Below are experts of layer 6 (counted from 0) of a mixture-of-experts language model. Rows are named router (the router's row for the expert), gate (a neuron's input weights, with its number), up (a neuron's input weights, with its number) and show model dimensions 0-127. Each number is 128 + 24 x the weight over its row's rms, rounded and kept within 0 to 255. Numbers have three digits each.
Before each expert's rows: "comes after" lists some tokens at least twice as common just before its tokens as in all text. This comes from a sample of Wikipedia text that the model never trained on. Tokens count by the router's weight.

# expert 8
comes after: " of", " in", " on", " to", " at", " from"
router:131121104130125091132105095138156118122088118108119133152143161129108078112080146141175114109093107120094094136098123115095146150138114148118147117082158144152142131119155164098140155100133096169118131123107107096149162158132119143164073113113089104143133141140124092139104089094149122118117096138122147107133160146098128140148102128084096107101086147155164110157105136174135135156147
gate0:133109134099125117112130105147141096100102128171164131119124121106123123150107151120122107132157119181127165141118120081111161139108106128088096101161148123126157149125132130114120147114138151121144129113128137106148117080148122169173113112155128169145146145078163154128161111124102081143111090091102100088100090146115116156171190099124153134144142103113138108130129106160140134067129
up0:124148168116165134137160163104133136125125165106076131122108111146118118118190143164128086176092121143097143109134163161147150138108134108150112148105108121106152155133130084139095162156114091091112118133114130103107107149123166116105130123139138175142081125163098130118120169126178125153125117084142106134169119137165118134123074144136146097112119147119118135111147162095099148119112
gate1:109119109127139117161153156127096155119139126162152153151141130140085108120127133193105199145127169101125150138106157114111132125112110121137143093109134141112114153114144123130119167098149136142175118138085115129102128132131112098092104130112139095120151103174089174096186108150142120107172144101166147134162141104102127117143118111108102157119193129131126143110150125148166120121123
up1:148144137139133093192175113131133112120101114121137135131136138154125133118110099128124084115127106113121109128116143092143107150123107162109127129142162081120113130166125115154148134177114119147078187096162116125121115114135160157112142157175169137114099117109155148141084124122103116136105155103116098132122097173108160126092084131119151092120101117121132108096146197104158151137116
gate2:120128094124134090091137100167120123166140074164107114103122143124136125119137124076126114118102125111135112133094139125123159101129110120153129161139110101147179143089100142123126107129093106133093170096123176112150114136160132146183121145150100084155144181149130104110089140123139080095092173149133142152081098118109131160152143116115136126114122117148155140127152080123111124108140
up2:146120112117137145173155103140096095120117141113102139187146134102156141133131090161139119123137087125101138101120135149157154112109160137159119152134148153090132134120129149115107114109151148124103136156158149163075126152125124130150122148160101110153172105072105201126122165159109137145126091157108143154152098118135108117169112122126127094080128103148124129121120079168090126144130
gate3:105104174121159103100136135139141137127124169107163149140103155146124150101121148097171123121140113130124120112014128097129079126140129122122142123114104141141172103123172095107144134142147124100120156111123115130144125164156098098101127141116125106138141147107156122106125123135153121107145106141129136120173127112132081169107168174123115116146089121126090111082121122138107130113175
up3:132104144140086157136092074115131149144144125087101157141143099121143096130121121102140105163116127163183137137072147116094127154131109156102180145125120129165166183086170123097127127101124097098149145119110164128158132156133150163081131139139151112144106101084150143121133155088119102098132141127113129115134147141135110148152119142149152111113126151162145160146129089128091129123103
gate4:144133146121140126131102106132137120099130140099141097117139130130142120133130123122167101132062084147159127091114123128144098146147127142129125148117167127110174108107109108106169132122125129087153120164150115173117109149133138117094176117174140145119129147093097091142099112148113097151154145069141174106159116068135133130154138166159154137144150124134127139099169137117160079133083
up4:174124149071165116126106143155116095160137095086149110124155153126142108129123113154134106140135133124143117096143114118189148168146139125083136155123161113071165126096123156151131137109108107130126114136156106148114115141107118096123154118163113159117087103076120085121139135110139099075123140097126136116133129093138139126136117156161128097121118119127154131121158129099146057079120
gate5:145114104148133154094106184130177095126136143168116163107129109136155141124158111126114122117085073146109129112130141103126133159130157094127158138145095091130150146091170148149116106137139139145144175161087113105097082103101092152097158154138128143141114150075167135164114151160158139144172119117115131136136123113127122107104134098158148088113109159116147114124153120127163106125114
up5:168102128077122143179097070124108124144107133119147119111178150143108120166110124123135130132149162094139119109125145204126153105118121129164115112134123122119164116132121121144125139130157129141125085152128110140115131175159106132136126190110139194105119102171134091125131107150130118106113144101153100102137148104095099141132140179136131161178127116136129130082117142103120135118106
gate6:144121127084092127124096085152178109146150154111135108157130136122164167136096092088109110147114103109175147097104099149140139144136136141156122155131137166124135124108140147140078102091113142103159156127154123087135156138174102071094105144136145103123136117126122124130169093133129114142105120084095151105153115112164111112157133150142115110151066133141125096120135126108155153135161
up6:152133108132158127125117130144082107099166162168138137095129149137123069169130116136129160157113141132164139091147146123106110143126148118081117121133074153125126122139065134119126105142124109142131086134147125146144166141100124140148157118132078124130133167121174120134133097095116109152168122169116118118081139179154113135088090098155136156138150116159147165136103127147130086133112
gate7:103142142128117145124136127084107104094110120107123150176181097111160154155113115162165116138140124095127135127122125111105095093083105134125147158121153091136090156104138128082134127161095086114150117129134145119114155115175124133149163128135125172102115102143108151127118137121088118109116142118181134106091174147112119135069095153122090113130160126090144128126080134142117115091142
up7:121146130136103149178129128132075079136137121100106126157128129095108074119143123157157088141096127112162141106091136101153147118136146091137185103108096124161123169081140122161132179091112084120162129110108112092098103153107129131116150137136105137133120100126082156155135159078113118134123118106090153116109137118126130128143133149126151138127164136129124124130123145084093145080123
gate8:102147116131130137083158145152126092132106124164147148126114171109126092135122152116133114120124131155134128115088159116126158139115102130102130153128090100153135181044185114115109121103156135081185117143143098111093137114168145127106104096140095100102162159150132145132124106147142135143164169151123156175150151153106130117142142130110103111125131119101154117143127147177137134129131
up8:158141076125142165098132128102145115173070169147084134153136120117130161130153151114162094120171160165124136129082125107140163121122143098115135131153103124139085127129153123121139104118115116065140159117122086150113172107140116117123104100126095127164140135173151118102146079079122121132118112105131134133111123154080124105165149095116097105118134116107152117130152161141120155132129
gate9:172101122095113112129120115083128149145145150131133125155124133107107125113108131092136093124147098137101104130086124112141096109123143100150124085132124093129100119112123126135095100071077130121133102150131084146139140162145196129097122128160159137189094178136103137143151142153143154101124150154156148095149136125116117106089089144105104145129136121153185114148131114144153107152150
up9:151106147136117154132151142145130142131108111116107107113119108117082108089103159131135123129090144158121114152146108089145150152111117096134090159113113102168176149130111120144099132127153089091116120134148104127175140183130151092116140137084191119126130140156106159102132115121169148150138125137172122096172131117108132139079125150111107132119189111159127108158137128117178119114165
gate10:095103105098132126146117117112120097123101105109081123132119184135143150113144149135138115122134143147132110118107164173123092145109171106105171130121153183150131109139112115143151119095143150134120109113168122089116125073162138138105103112122092143104127153122135090134100122126091090136110192109128162107120131169132126108116177141167116066135109141163105151122149089127146122126108
up10:123120167096131135107123073131141122141169171119118137147113107127130153106109095130176170086125116125102139140126146128092080150130084169135145113114127160110184140117125145151168121098120112118119144130114150094164137129146104114151143099162129123156106144172132097101129119148105153117105172140117151082097143123105127143102193164127145075111144132120118124157143118151107135088119
gate11:158110140145127150122103124138125108108114101154134134096117127093065092125151124124093116102097086122137112097084059129134107112129120112117108146106163152141108124141098100109153143137098114155107117108169110136120154086103123115106136140164120108119141129138118141163074149134108129123091098142108148154115109145104104113131135060102166172124118157148147132105074129099121098110100
up11:150126172127120132167158094161126110119140170118133142116127145126119149147157104103108128170097102117123178109095162113109165140107152115135149094118153159152136121110112099134122130115125084093141096116136188135166114120137138090119121115093082140087132108122128096111085134100173129079149113149101135164142114094109115155186107144154108170130119127148129130106130111094135124114159
gate12:128114156122122123134140117154069164157154103118144125148138116155121125138116105156154131124150093117126122131112132091149102210111122092107137116088140137072151144127091141119148104085102129117104163123145145118117150137144170097112099116110136127151104074130154148154140147122192150121122162129172149135160117114152074127118124148110123124129102146157142093108119165124099147097097
up12:113087096135115103160120114133079107132092178183119123121118125101134110120170137127133116136155091138111108129132136117125174084153174129164117158154147126159146097161144128118135095056171129121113143107139111178157078145136094137124145163148127151138128127168106137127096118131100145102120135133105133084119122119122156163112126121123134080110148126097157173126128125138122113140165
gate13:091110117133099090135155118165121115108166100140144132123102175155115148104116122117132130126160122087139121090113142064103128159130147144141078136139128158120110147108113109111096164066069131165122156139171138086103125105102133142110074102131101140111151111093143095127115129157147149165111133154153122162127142127116164141125131087101141116152129140140152161156108147148130110122154
up13:098082149108108160149134125142102127109133151136167147139123154116136109142160110125152163108108085143106118133140138126123106127142153127122149136189095125115152097151100099075155127108178112146120150104156129121148139146104134118138092125125137114128133135102129193146084109121125140166158178142121140146136131114135169150138139155143140143125139108153157164164111131166057168179132
gate14:107113103129148103104165107139123105122135129172157159114140116134160110145148095119121172120137126102116111140071173119166131112097140136158158078111103134153135146163093137138164131135088081097108086134129107101131136141117076116130114123135153133130149117151118152154098120126154101146173161176119151122176115123110125131100146180144107102105141094159144112126108167131142142168128
up14:174151118119136098156084191147144122140139104162113108111086126144141142128095139095099109155120135133112111140105123163149146161112101074109086192108107098142103088107136088152096116131127126176153141102146154170123158097142118103111126114146108112162146141111145106142141120149116156114117133101104145128094090103119138085163142136124137130142184139132133137122125138142105115160153
gate15:111145130127098124132097152099135134069098115134138117101120119151104216096129140143154133159132137088095168131107152144140099144112168129110166157133133134128110138117142171105107088114163126138129129102114146162148135110128151110117144134134110154138123126171123071163120189150116110098111108135133139121133076135151086148094159134111103150122098144090173109134139132119114126139158
up15:118110135128143150100102102127089123092149150170105158116105100162133122157162161137129142124138104105163118130141109144166138157159148137107098112114126130081176122166137119141131174120137114081143105123091127134181109095145114152131132132148107133113153094142136104139150120162127109102110150095069110105100126113131126123161132104098082138149138116125134136128088120201127127179152
gate16:141121115122125099121131160132130075145094121151170124128128100143100175101106156142106167124096136142124121091079128120114148111103106124087181165120158103116107100163118132118105168089134126124082132137087190162157140140144145153134114125084130087142123116141157122099121118182171153119094140112129135112113134131145087165117118159140097098109102124136128098133114156127137122121148
up16:109126134138120064179078111114158144141098115092102122091115141161118127128111128130144143129141132141110142113161121163089163087082142112080070167130146142109100077149144174161137161130120159117120103108127120135115117125127103139087139117156136137124133157167148116121149088161095113095161093127143112122109173132125156120096102129116151143140159118136143133118145103098117097107121

# expert 61
comes after: ".", " and", ",", ".\n\n", " \"", " of"
router:094109124125120133148097149127136136181085134105162089136142157136111116126099126120170154171096153099084192157097133120105130143139096114094145145128156113123109161147157148146160179148151102114084133156167155077131134150083161136124110149128114106101107132144105151134135097116118136134168171129142147132148140130140110127150108096120117172114090165121132128149110145161138127128149
gate0:123121164128111139127100096095136086136117174189138117158146152095123154117100160082159117128130125114168141147130135105093139128113092153136158118102106086105136134172169129174161118092078110141114118114148171130129121146137109126121132141155095136128104118155131149123115118128133117124123137096151126143127163093135117132108112153119147131162140157143191144134139106127100125210096
up0:142136131142141111113098110107115071126142127144188111118148175114102103130123149066148135122122123142135150170097161128138130082079094127114126089135093112122144084154131136090090142079098133137111132137139122121141104188115099143120116112121112143167114148148111129078133156106114106101151143098135160133130108140104121147124132137107102076162136157121133139110104128147157131184122
gate1:140165139111102090137129134110120106140131120148135111134110164139138127095126132147114142152130117133134143095135137109115109147091136137112146135163118097158115103142140099104171156161130146194073123105082118145071159108165102143081122127134116170157111104096113121090156089091121075143128161117126098119117132130130115113095124152095144182120137098162159115126101173125107107123116
up1:120146181100107141130122141134103128110148133113163096147115103145129119153136078122130137136127155139094103121089098175150133132131136132151148093164074117162166109153145162111093114199093141119137131112110126146157138141115147098096113112142147140177107184098118140147130076099155163113107134114120177124146094139116103131099150115101156153163099125124135114120107137119135136158152
gate2:126126102138128133174143135119119080148137151156132083142110120152120152135132109160115122100082123142118105117103160153142120140126148129136126128125099165099117115120117100190099148144141102101161143112133125182105125139115120110119139111113133113104167145120133158110188082078106152153136080088149143109109157104113114089072111089114125162122125158159115086144127124164131145115166
up2:146180132110146110138114148140137167147168162105145135091117113134143142123133176086138130084140092105116180057133152163090074107126141111103116156137138156117149147125137139146116123139098140151144149149156144108162168104138136084115083117142180102119140122153087101111126123182108110098111120135140106137148142125141147140140163128117134131119121116128126121153094130154108161169114
gate3:115093159086123134148098111082114124141158133172102107114083129129131142121148138157108138131128150185133111105121156118118141098092112083142165113124096117111138160156096137093104144127154117121114068149139105123148117141119123126138122107162169127151092160096122148100122127098140155140151099097153110132116127089165159081119120099117108130167154122138137124115094100169135093110074
up3:132139108110120181140083112144122136149152113124138118119103119133127142088108162135146106127098119142135155123103140104136136161136106133117138139122146161111121131146126134145129091124157097153109080081079079151086138130103135177158142132066121155109122143058111124125139141124145090108150110182117125157117177110145128088127117101107126109157117113137128163143078128145089146093145
gate4:135116125148177169088161108117097134090134119175156146190165109112139108076154118150144133171105117134114114155101086129133143106120140136178113143123141135132135110157168111134121117140110152104094119171139125141123141109100119151118152119139120092125103110097138088163116135177103119162145124145118132113159118145164099133160132152118095168132080133115127116099113119179119102136096
up4:156156146152111138115118161097109118156195159128119132108147186108087126144096091156114130112139118097126150098114145137104126088086124134138172085129165170160120119112135147134116147165128133075146147093168154159139144131125128096093117113129150159148150139125155153102144118107115118101135120131131127098097083139112139161111138131123143159102146110128098128190117152099113138103104
gate5:116143108106104128143162156129111103120134126140170166136079127107100105106112146151134172131118147157183098126124126161118118066157152137122115132086086105142150144130137118139133102120104166061132132137139109080132088097132125089124139123169094116179112142118120150158144125145093168110111090137120126127109151108121129131173174150120146126116147114135130101151118157108155143162104
up5:189102132140173145058082106104144137137119118133084093085173168105121145160136105088101089156123108142110134138109126135171087150109118113130139098115157128132120143123116161102100109176129133123107127130130144143099147178134096113140152135086113106142124121115170125137104091116171101134140145129138148137123108127139103111123132169185153134147122149124120123117132136110099116098156
gate6:102164132104168095139143152144180123095151168126110112145109110126097142153120110109114147148098133109094147128136095130126099140122110103126092159112112153109111134172152170088159153135130104133095137123125093142123136114121116130192109109063085115109107106144106129130148125171145171116135127113143142129116083130114118092140125125106129142150126111139195147161155064138135119107130
up6:110149154130133157109112148120116142175111130138138113139087097127135151173148130120127127111150124113185169131109124141164132111114114138131155110103178117136087133117079113179110131064122076107154136131131146182143100124103103135167144146100206139143147100082166131145125115136127122122127118127088107125141171132096137121134098105164110106107129129140098140131138161109115116124110
gate7:102122144148099193123141171138124115150132149101158073169136128153083103084144132142149118088096123155092136139178105139122089133143125114169122155125079132114147155120134129136144108109143130114108121135128136189104137197108132180147123117136097159139136110119134091135100125138092136132138172140144157127140117096118096135103161094133124121137124130130142106112151170165138129133150
up7:100119128120130170134127137102132092152146104110201088163145103168120129118113132123115149152144148136167140116159109103135108145112152100101091128103107202139118118169133164158140107106111108093164121120138107173175145134140145179149145135104060148106122138118116107095133116168129128126136107115091127105137125112109127133112134099107094159106087142123147134104146142145104127120128
gate8:134143156132125099110139158137127101148138139128156147121112130130124058118139109109122090130155116105124145195087140110139122111139124100115106108145125106158153116126169155083119179142111116137169141125148151113081142114144121089118140141164133101192155099162133143142110151125154136117098154119115123151140082122117098161119126152161117152167177125134090169118139091140132114157161
up8:105135128152096135172113170132122127131104105104126117142140094173107111132133137155129109134113167124143162129135124163122150141084109116134136107137097146083122104134119160111117137111113098107109109091098111156131132125145171140126099143094162150105117172090119113146144171158098092130097109093095113146119095138135089132119142124111168087107189106101103108152182110139091167108123
gate9:069111137102151137074154114083103099143120085069108143164096102154092152100129129131163107137098076149120126113086148153112092094132107130113117123128130118139080119141105143125142123121123128165127169133135147146111140123143119117095117163115156150156139084114131136103128130129157191132112151123123149142126116106114150140098151148139135148152127147138131129115130121107152080137201
up9:123075150139150135109121108118124163130161145111129126104142086136098154112134148138121140141162111143122106116119126157093138080133108141117070179103149141089094113138100112149129162092142101143172204094137118164087109083143111133100127142106132094129110108130152137140109139146125126099156101141138162157131103088087129089120118120136120131105134158109134091128140146158165135161139
gate10:166139163128187123108165113085123138112148133136117138081130139101157122115115142077194133115134136148132166132120157120145105168139114103177117141137152145154151151140119145184147121119125150093106125130134152096127157116130141132207132135166124159156128140125118119114145117126148119140139147115146109126143160119128132111126079122138134117145146156135076184139089151157111126140079
up10:113100156155156105151182126134117139118089118089179130115140137139116145142165124124145115135141122154139161088139147118159111142215126093166122145128169136117114136147118120127103129121101140120130162145102182111125148119115167130146122131134135150153115198128114112160119089120126142147152177120127145113113129128132116111128101105135137138096168128164150169155109168119099179159130
gate11:166154106121170093145172119152113168152099157134151147180056144104104084144114143094136150123132162104157147135146150160099140126182123095132156140112104144110119119111144100170136145080107078148151127129156124142119118126148094119120118119135119139131156167096118161142145146148096069134138150126108132172116119127121144132093100125080131153142133126121097120119123144117120124120149
up11:118158169157098158129091123118112110138150147156158149126106079144171138133146150119129135103114088142109140129111111102139131162140127115135156113117139189155158120091127082082144160149136127152102176119084106140134127145125136151131127176212107168151134185097096133118132131133110163142130100154129121139151162127114146129117138110166144129120125156136101118159149131161108122115133
gate12:111156130110109150126104123151078137127141146101113104155105106166144158118126116097116110114105125137104123115141171113109143134128081145071167135130117096140128126092062160171131102124136138139124125133124122112130137121146156112086145102137110142105138154117181110150107132120145100162126142093149141131118151120173133185114107097096184155164155099089093157083131125121122154109141
up12:155115111152132094141091162115108118077167106079138118078112177148125096179170114169099112123124125136083119093135100092117097080106144140140162138145136145133148094151111097116128139118092163127130149110158137156140135150104145109085110120110143127163115112116161096104125127152128128117120140159129114112097178169104163122134111128108092146164151144128100117129117141100144139139134
gate13:144110113108146103102129121160150123116177155093095114104119124131133123105128090142119110176163123109144125180151126130112092089141071116135111194146189137123122129111134145131078158105112140107114147146131166153105167153140092111113137139136112102112119128128147177119126147121149094125128115119110123077186126109129142120159124135157129118139131124160062171140130121116115143146140
up13:106186142123144150106118145108142123139141107116099112115160131136106168131173143069147085155113134122112161135084128136148144117163159102129131136124141131148097125107108120167130127105158122115049103149157108127124104137157099116152162119152151105156125140095133163086138136190101166165148140121122134139151148104143084178091134143115122127124154137123125151127118132101104160099123
gate14:120119128129093161130122100109080105141146143143087144148140155137090156100173117105135153153114156165122174124114141108164131123117108119092113203132134149118149143121124109122153151126141140150122135130105155137128102119177146197138124077114120133168137109127134158085119135139137112074148173140122085137150168156125136122131122149081149107151107136108112170128158130126130093132133
up14:164129111127089165135115085129175113146132130136147139108136112080113118114099138131147122122126105095151138126104134125154107139147144126156156110120129132124108132115137108108165109119112156155141128163154143139140162099112123093116156189142142115115104119146113119119135151163136153123066081086184182185104134121163114135106157137137148115063146110140134144124133172155156092113115
gate15:156119186121157120107111094137100130140158131105124140164126126106131138112149087106116141105087147077122160139162112130132160142129173122112087144136141176118109122119132152117186136117107085113103145145089111121132118096127108092160146125144131146185115105131152141135167125119144134160123115080136127171125103095107119120115089131121156067155138133131145155156146110081160105137139
up15:159103171114080096105104141114126138122103125146146082127086133109139105093083112132164122086144130104169129124105125131131127059126149144119117080143128127146119105151143089133136145127156146117124108112106127098123126102125138140154107113180148110145163114144121112140090148121112128117105147129140114154155140136124177115098155138115158110171162140155118201091108139143166135084111
gate16:126150096114119175167146129123118143111136127137129157120148114147147118131118176116092141151095097091132166080092113112114161112139096112127120138111124114161155113162163122110102131133096156101129099107096108116117078155111179145125118149149092099103117142116119167104167129086148040131158106103128118147140130124129132138120102138145163160103160138169127101147143127135162113115139
up16:089147133072110129135125127154122133120122146151174167118145093144109141146112111132144113137122127178129144140170132136096107191075112128128112092130136110106073097139133117149133105146107149123125129117164150088135119157171126155103109139136105090115103126129121128119151079080122145107116134135162126094194140171164142147154103114116111119150128132127136102097116182115122105101112

# expert 33
comes after: " of", ".", " for", " at", ",", " with"
router:098098166099107142132136113129164112158118115153146115143138118105106127123153144122121176125171142150106088163107096131078131148162098123099142157100161119092116136137128087106141162162088118146091176121152180100131152155124089118146154132115118099124128120099114120130128178164120081183146118103113154124178133123115098151101123130144105125112142142133127128152098149110115132147167
gate0:126117083133116124136152088128157118102143118066150124154149093090129154123117128136146113131126167132104139154141093127128101140106157127141077093059151095094115091108111137125137141137096125082147129146128116124150156141154142104134124118167133153128131089126129085129147083122105107131113171177103135119132121138112175139102106127106137141124111112144093098160131162123167137183094
up0:158107153110120097112116130146136153144118124055156143097126179146113097120121095122137144143103114104101117101137127130148113119150088177156095127168120106104115130121090104174127109138139100126103100123138135152101100111110154116129137150150108147111114109131162083133139156118073105163119128100152113153130104151105157109160118126160174114155140155119084104104081166126109127092143
gate1:089164125151136127115087120132128142120137135081121135120103153151127100104127192126072133147131110163102118125147118134107148125115166100096139109086110154104123154131116177117162123149104134132158099113155155106107117084121161109144129173157132156158107110157140128141090132150143069156125152189140126125117107113144123145135158125145096155130099117128134165153135131073127171153126
up1:124148133091110138114128098141102113086113126076112119104166111149079135164121118092118124140102132116124092099102131098138120076128105123177140105106106135162167139126131127142151121127095088106126138132104092064129129161122141103152165166166144104152122118134119160077151104121126130177123124158095134162110150125127139137098129140128112113128164145110140178129147171160087135134114
gate2:106115127118119128127148190107145125086103127114141133144152152126146110137190113140148128116140129174131189109144101140131134111131129132086129117118141130150087122146141149147109140110136154109102167142182081118176146152101103151149132109094165126146120163052112113145100155123149105107144161104127142141122091151124143082118118125151106142124152099135131145152101112142099072120122
up2:123139144116140123132125127160123117169128112149161130115114125128169141107163100117123153130114129134140186079101154115115138126128110088127113154127082086135131090076128117116104144161110144142148129108120166128120160151140159102157127145086116153102082146130192133190115109133133111102101106093112118186121137107111160142140156168157112131126124162138111139137100088147095101153115
gate3:130094127133105123115145092121133136129119046119107157180140156105117129089127135107160103081188134140126118159077162137110081145108135166125148090127147087152128125130117090138137120147196170144112123118145142149117153091146170154115150120140156096131130145122082115132127141120137146139171112130152166108135107122124144139112143109148105111110119136139085164131114144153107113133116
up3:172159106095109155135167093132134149159144093127133151127092140135136109130136169110125126136113080118138115128142100144114161127142137140103130101126095119152102133154120170140130155116172165071154147121132146154119151133158120133174100166153158103159130090133089086122098120141116069143146106103118152114174133098134163118132115162080136123158083112103094105143115128130118121116153
gate4:141120155163108136121137144137083149100141155136130124184115114119154145121108142152138123145110136104104146123139118111131092088111124131117146119123111093132113152131150120116135139061139131157105171140067155101099124124169145133123131115137111094075164150141085136142119162165116104124132118103166150077121105160120139120086125141083110127109158139096080142094138154101067122138114
up4:132148117131164103155138118132127130130113154094125117160110120180113142147120174123135091107130172061087127140131097165115115097124130145140138150136167124113077166116131120143119141074125110134162163126106137062154118141145140139122130088128143105126118124182113165167114142092138137127127089115126118124097137114119128091087099146096103117113144112097074136116145105148122130113087
gate5:082091138131165125140132178116122137143092131097151164123131126163105165101104114121132135157128132137043103135137158097122125130131145134150139123119073129144143148108152113090111085128106125122164135094160112111149160111103123122138151113162102104125123116131147105157180149120158120115157103156149106147151121108119138169136125118153095147132139068125134131164074141133096090120115
up5:119104129147155115110157131105121152083099126113164128108069137088147118104121102179154162116115155077102131165125170078120150132105125099147157150144110141149151161123135103133089090134120128154182086134100142127098164109091142150118101154110111113095137096107120088128145158131120130163151107095136144122115062138113149140116136126158122101110143122115129115162111113142115115129122
gate6:095111156118159058116142101105140138121126164149167129138145122164139144133130157144123117150099128139129105158078143106151111155096121099129146125130116146171171149079107106147116123097178145122114134112108155101127136143165133143088114087093141111169134129101147153134165191102155122134136169097144146124159109108148113164137145135136121138088102088121120135146127134156161110093139
up6:081089160140097098082173134136132137124163120117171129142148106153127145135135101118121134158143137137148106131073130085103105189121136135149121134145126107162117115100113097102140140108120130113110177148122150134172148104152134114174110149121161115166116107106121084102157155135174141130158130156157105117150111127153112134166138130140141104112099111127112106159122135161087145150073
gate7:143131141129124103097124078127131149096150107103097119139149142098072137113104122174112176104113134179083113133088133102153151115149137132140074128127118119128119124100159115106129113096102072149124113115152082111112117122143152117141158113138160115191109136142142141165148112109129114145074113107122102157120118104134150180126166070134103125117158135104099122128138142137127101127118
up7:168116133119137078131094096120125087104111138131107106114119105161129125129130130123141117092180132075139123110123164118122153106128139126096171130132110064143163133126126165083117128178109138115152125135135150143115136102140069170099140101138159133116130134128093112117134087121182110145117115082136148128096090116094107123138097112148105136156122105137134082086118094115134139130173
gate8:117132159109123174101134112124125140123115127114130185161158205129110135169124130114143123157184146165131112126144160119139119120121126158123151194108139139157148092130133128121112114151092102140117160126142141162129143091146127092086149125164107131140096112098121122088139154175134140155140108131166134131184131136146089151132125128098105133111092112142085151125103157107168137132116
up8:127124144077131103128106164097152129163121141125075137088097126151133131118124115058142107192145129163160116124164135134097124110165132068137162156127125146122120114102153113089122120121135142097144144146122151153164175121108122148096121138157114139148120096116119103090124131157075128159145121106153108156135101152131070137127120136134099136131168146114133102111123121150156165147141
gate9:118075106119154143112098078134156140117139144113162123118123154129126119114133112088129157115135157152158147179125157092118141120118130129145134092103115124126149140140154129095084167126090142135118173111062152126170136166137062124165117140121125140160099107116141114140156164152164120124114129156143130140163140125190165149139160135139097116105153107140130160147143093126116120137092
up9:129128110135120155147163115148092157148132123142142101185128137133124152096132125121143140116149110118100118125160102170122126128118108140129042152130123146125095102100106163147130140119096110136112154129142149130136118109121153090120146110113119129142106076162142158181131158129158132103129146153159122089168143152162127112202106093089131154111128097146110167152118169104125097117108
gate10:101125145119139100122116125119117131119113109128078137137125128114119099148109120119123174158132131134101107131136138122170129124108124161121133082089143171080142092126123178113111099163096140119080098128112141084094194120141167141108079125142108122120109124127128123135152111158155129146125131158136129109131093113125127146095185123101134172149180137106099136124139125191126081150157
up10:126128169148139117143138134148183104122120178109113130091099110133101084146106138110090157122117089158122110114100113079088154132133121157104154126111156141126110073125137128151119140132105112158144151137136109102186133126133179141140126130143149146097129149147168168119186144123113144177096132114128104103105139105113182129112090137132163157096110136132102098108140117118117125135093
gate11:137112146112137121116134084139129117146156130125110167126116079142150165140123131083159139167168125174154142166106157104130096106138122100161117172170167095117122131175117131194152120122124152133131136160138093124117122108120117144152138102115096149121120132107121171123133176141146092139092136101142148091123099108114113110116117123133170089096122102148137103157094082113101137150156
up11:129120108132100103144163097133152089174115148121114157149124080123167178113115098104168193147147141127159095119154119088147147164118117115137130156138136066117119144167122134132121146136100137138130144151151111141132174137118110146132167088149120151121121131172172168137140151171100121115083145094174156109136133107136134122101134120116099144130115116145141119176112130135122140164147
gate12:132093156090102132131165142102150109148140129136118131147106150113150125088160147121135115138120137140092130126142161160111190110096088125120107130112135112127138138116141066078126141129147100152122132157144110146101162119153149119135081111118131139147078147128182146120154185175125147103187136103150103147107148108113119088091107132096142143123130106115115162149111125169115157118100
up12:121137118140135101137126111104168146113088154116114096116137096109146128149143102106099155134100125100151153112131135147128102152151155184100111128154085169149111118138106157193137095173095175141099119118173113139145149127110166117151165098140112118131139090125128128132141084110100117100096133149150119169140112182146100107166184109112142124118111145132105121096112137124101134120150
gate13:163097146091146096109101118120158158128136105118106135131149150136138119134095107145115125150111098116136133176142108150113156135098154097124062085117143122143178158113146142148100170120161080118148141127131140137112143122150131145117158166130118148188133108115081133161101100149126124167154107119163097121168122136129129124126123155119087121127194095134096093121161144118140120102157
up13:180115136144160109103103150143153111139137113101093152123161107138148138098143138101123104127133136101128114149100058136059158122094130112162133119075159114120182162113126103130086124155087131120152111100093114149111170093137118152120157106137154143140092104126148108156103124110123142096132138110100109137137106111140114144081111153138123117089128160177135134142118123132140102169128
gate14:126129096101114148145159131080127121155126116158068127166131097086137104110051109105090148112142112131128142150099141145108148125159127147167129087138109133093176113121085099100140146128147125115093098131150154131110113176132153113129103150092137102138123113111144107118145133118092136112169099165138157075145089140126094126144175141114127146144124119111144150129132156144168112136132
up14:134151118178138146154150131149119133137126155101109109133126110121148120128085135045108140104104126087126132115170157114133157140154097168174136091078123127103168155139130133092110101180121130095130097143144154113135136125133095177126110124107102130151121107097103127138099116124130131126134130098091157068090150123089108103113114163117132168137118159122136162124105120111157140137127
gate15:121102139122086135166141138092156130120164140137105104078137061105107147091106131098149179131171120114110136109108109131148140138141157137121095116137141109114099137094139108099131143088057150136129130151140133147127134118121089136154134093076147135099135154128172145135131130131120089136069134116140148096132115106133135149081094091108138161087099143157121108138122110163139128128137
up15:146105108098098153154089124124143124122129097142106140118166153118082160107103159085152162121147139148132119137164141127113136124107122149127108172134167071119142143141142153153148129149099132116131123115089078168101113111135098122111131059124131130131144177157165163079196141125124096115102122132131155136136109137109104109117117097134139144135121099153121110144149158169123152090127
gate16:183110117144136111177104098124103112143144114135150129161140137130149084123116138127125160093145148115135128167132149114137137121129096133158105122144118145093086097112150087151118143179094155151119159150118131148146109111151134081114134083139142105108141132144139118119082158128105074170102138147111077147130102132130039133124112161122116130166155106095130140108105133115110118154136
up16:115106154106123113139187132120149109113101095132073142092118116098123133118165140161118127113112143134163158152110135110119140095114145135111136174131116140100129122140127113142133116084090123106145156114155107073139110091159137102149140164126130126174134163140122104112166120149121144144109133099115096188183113115165140097131142099121079162084132149122156142122138126169144130078131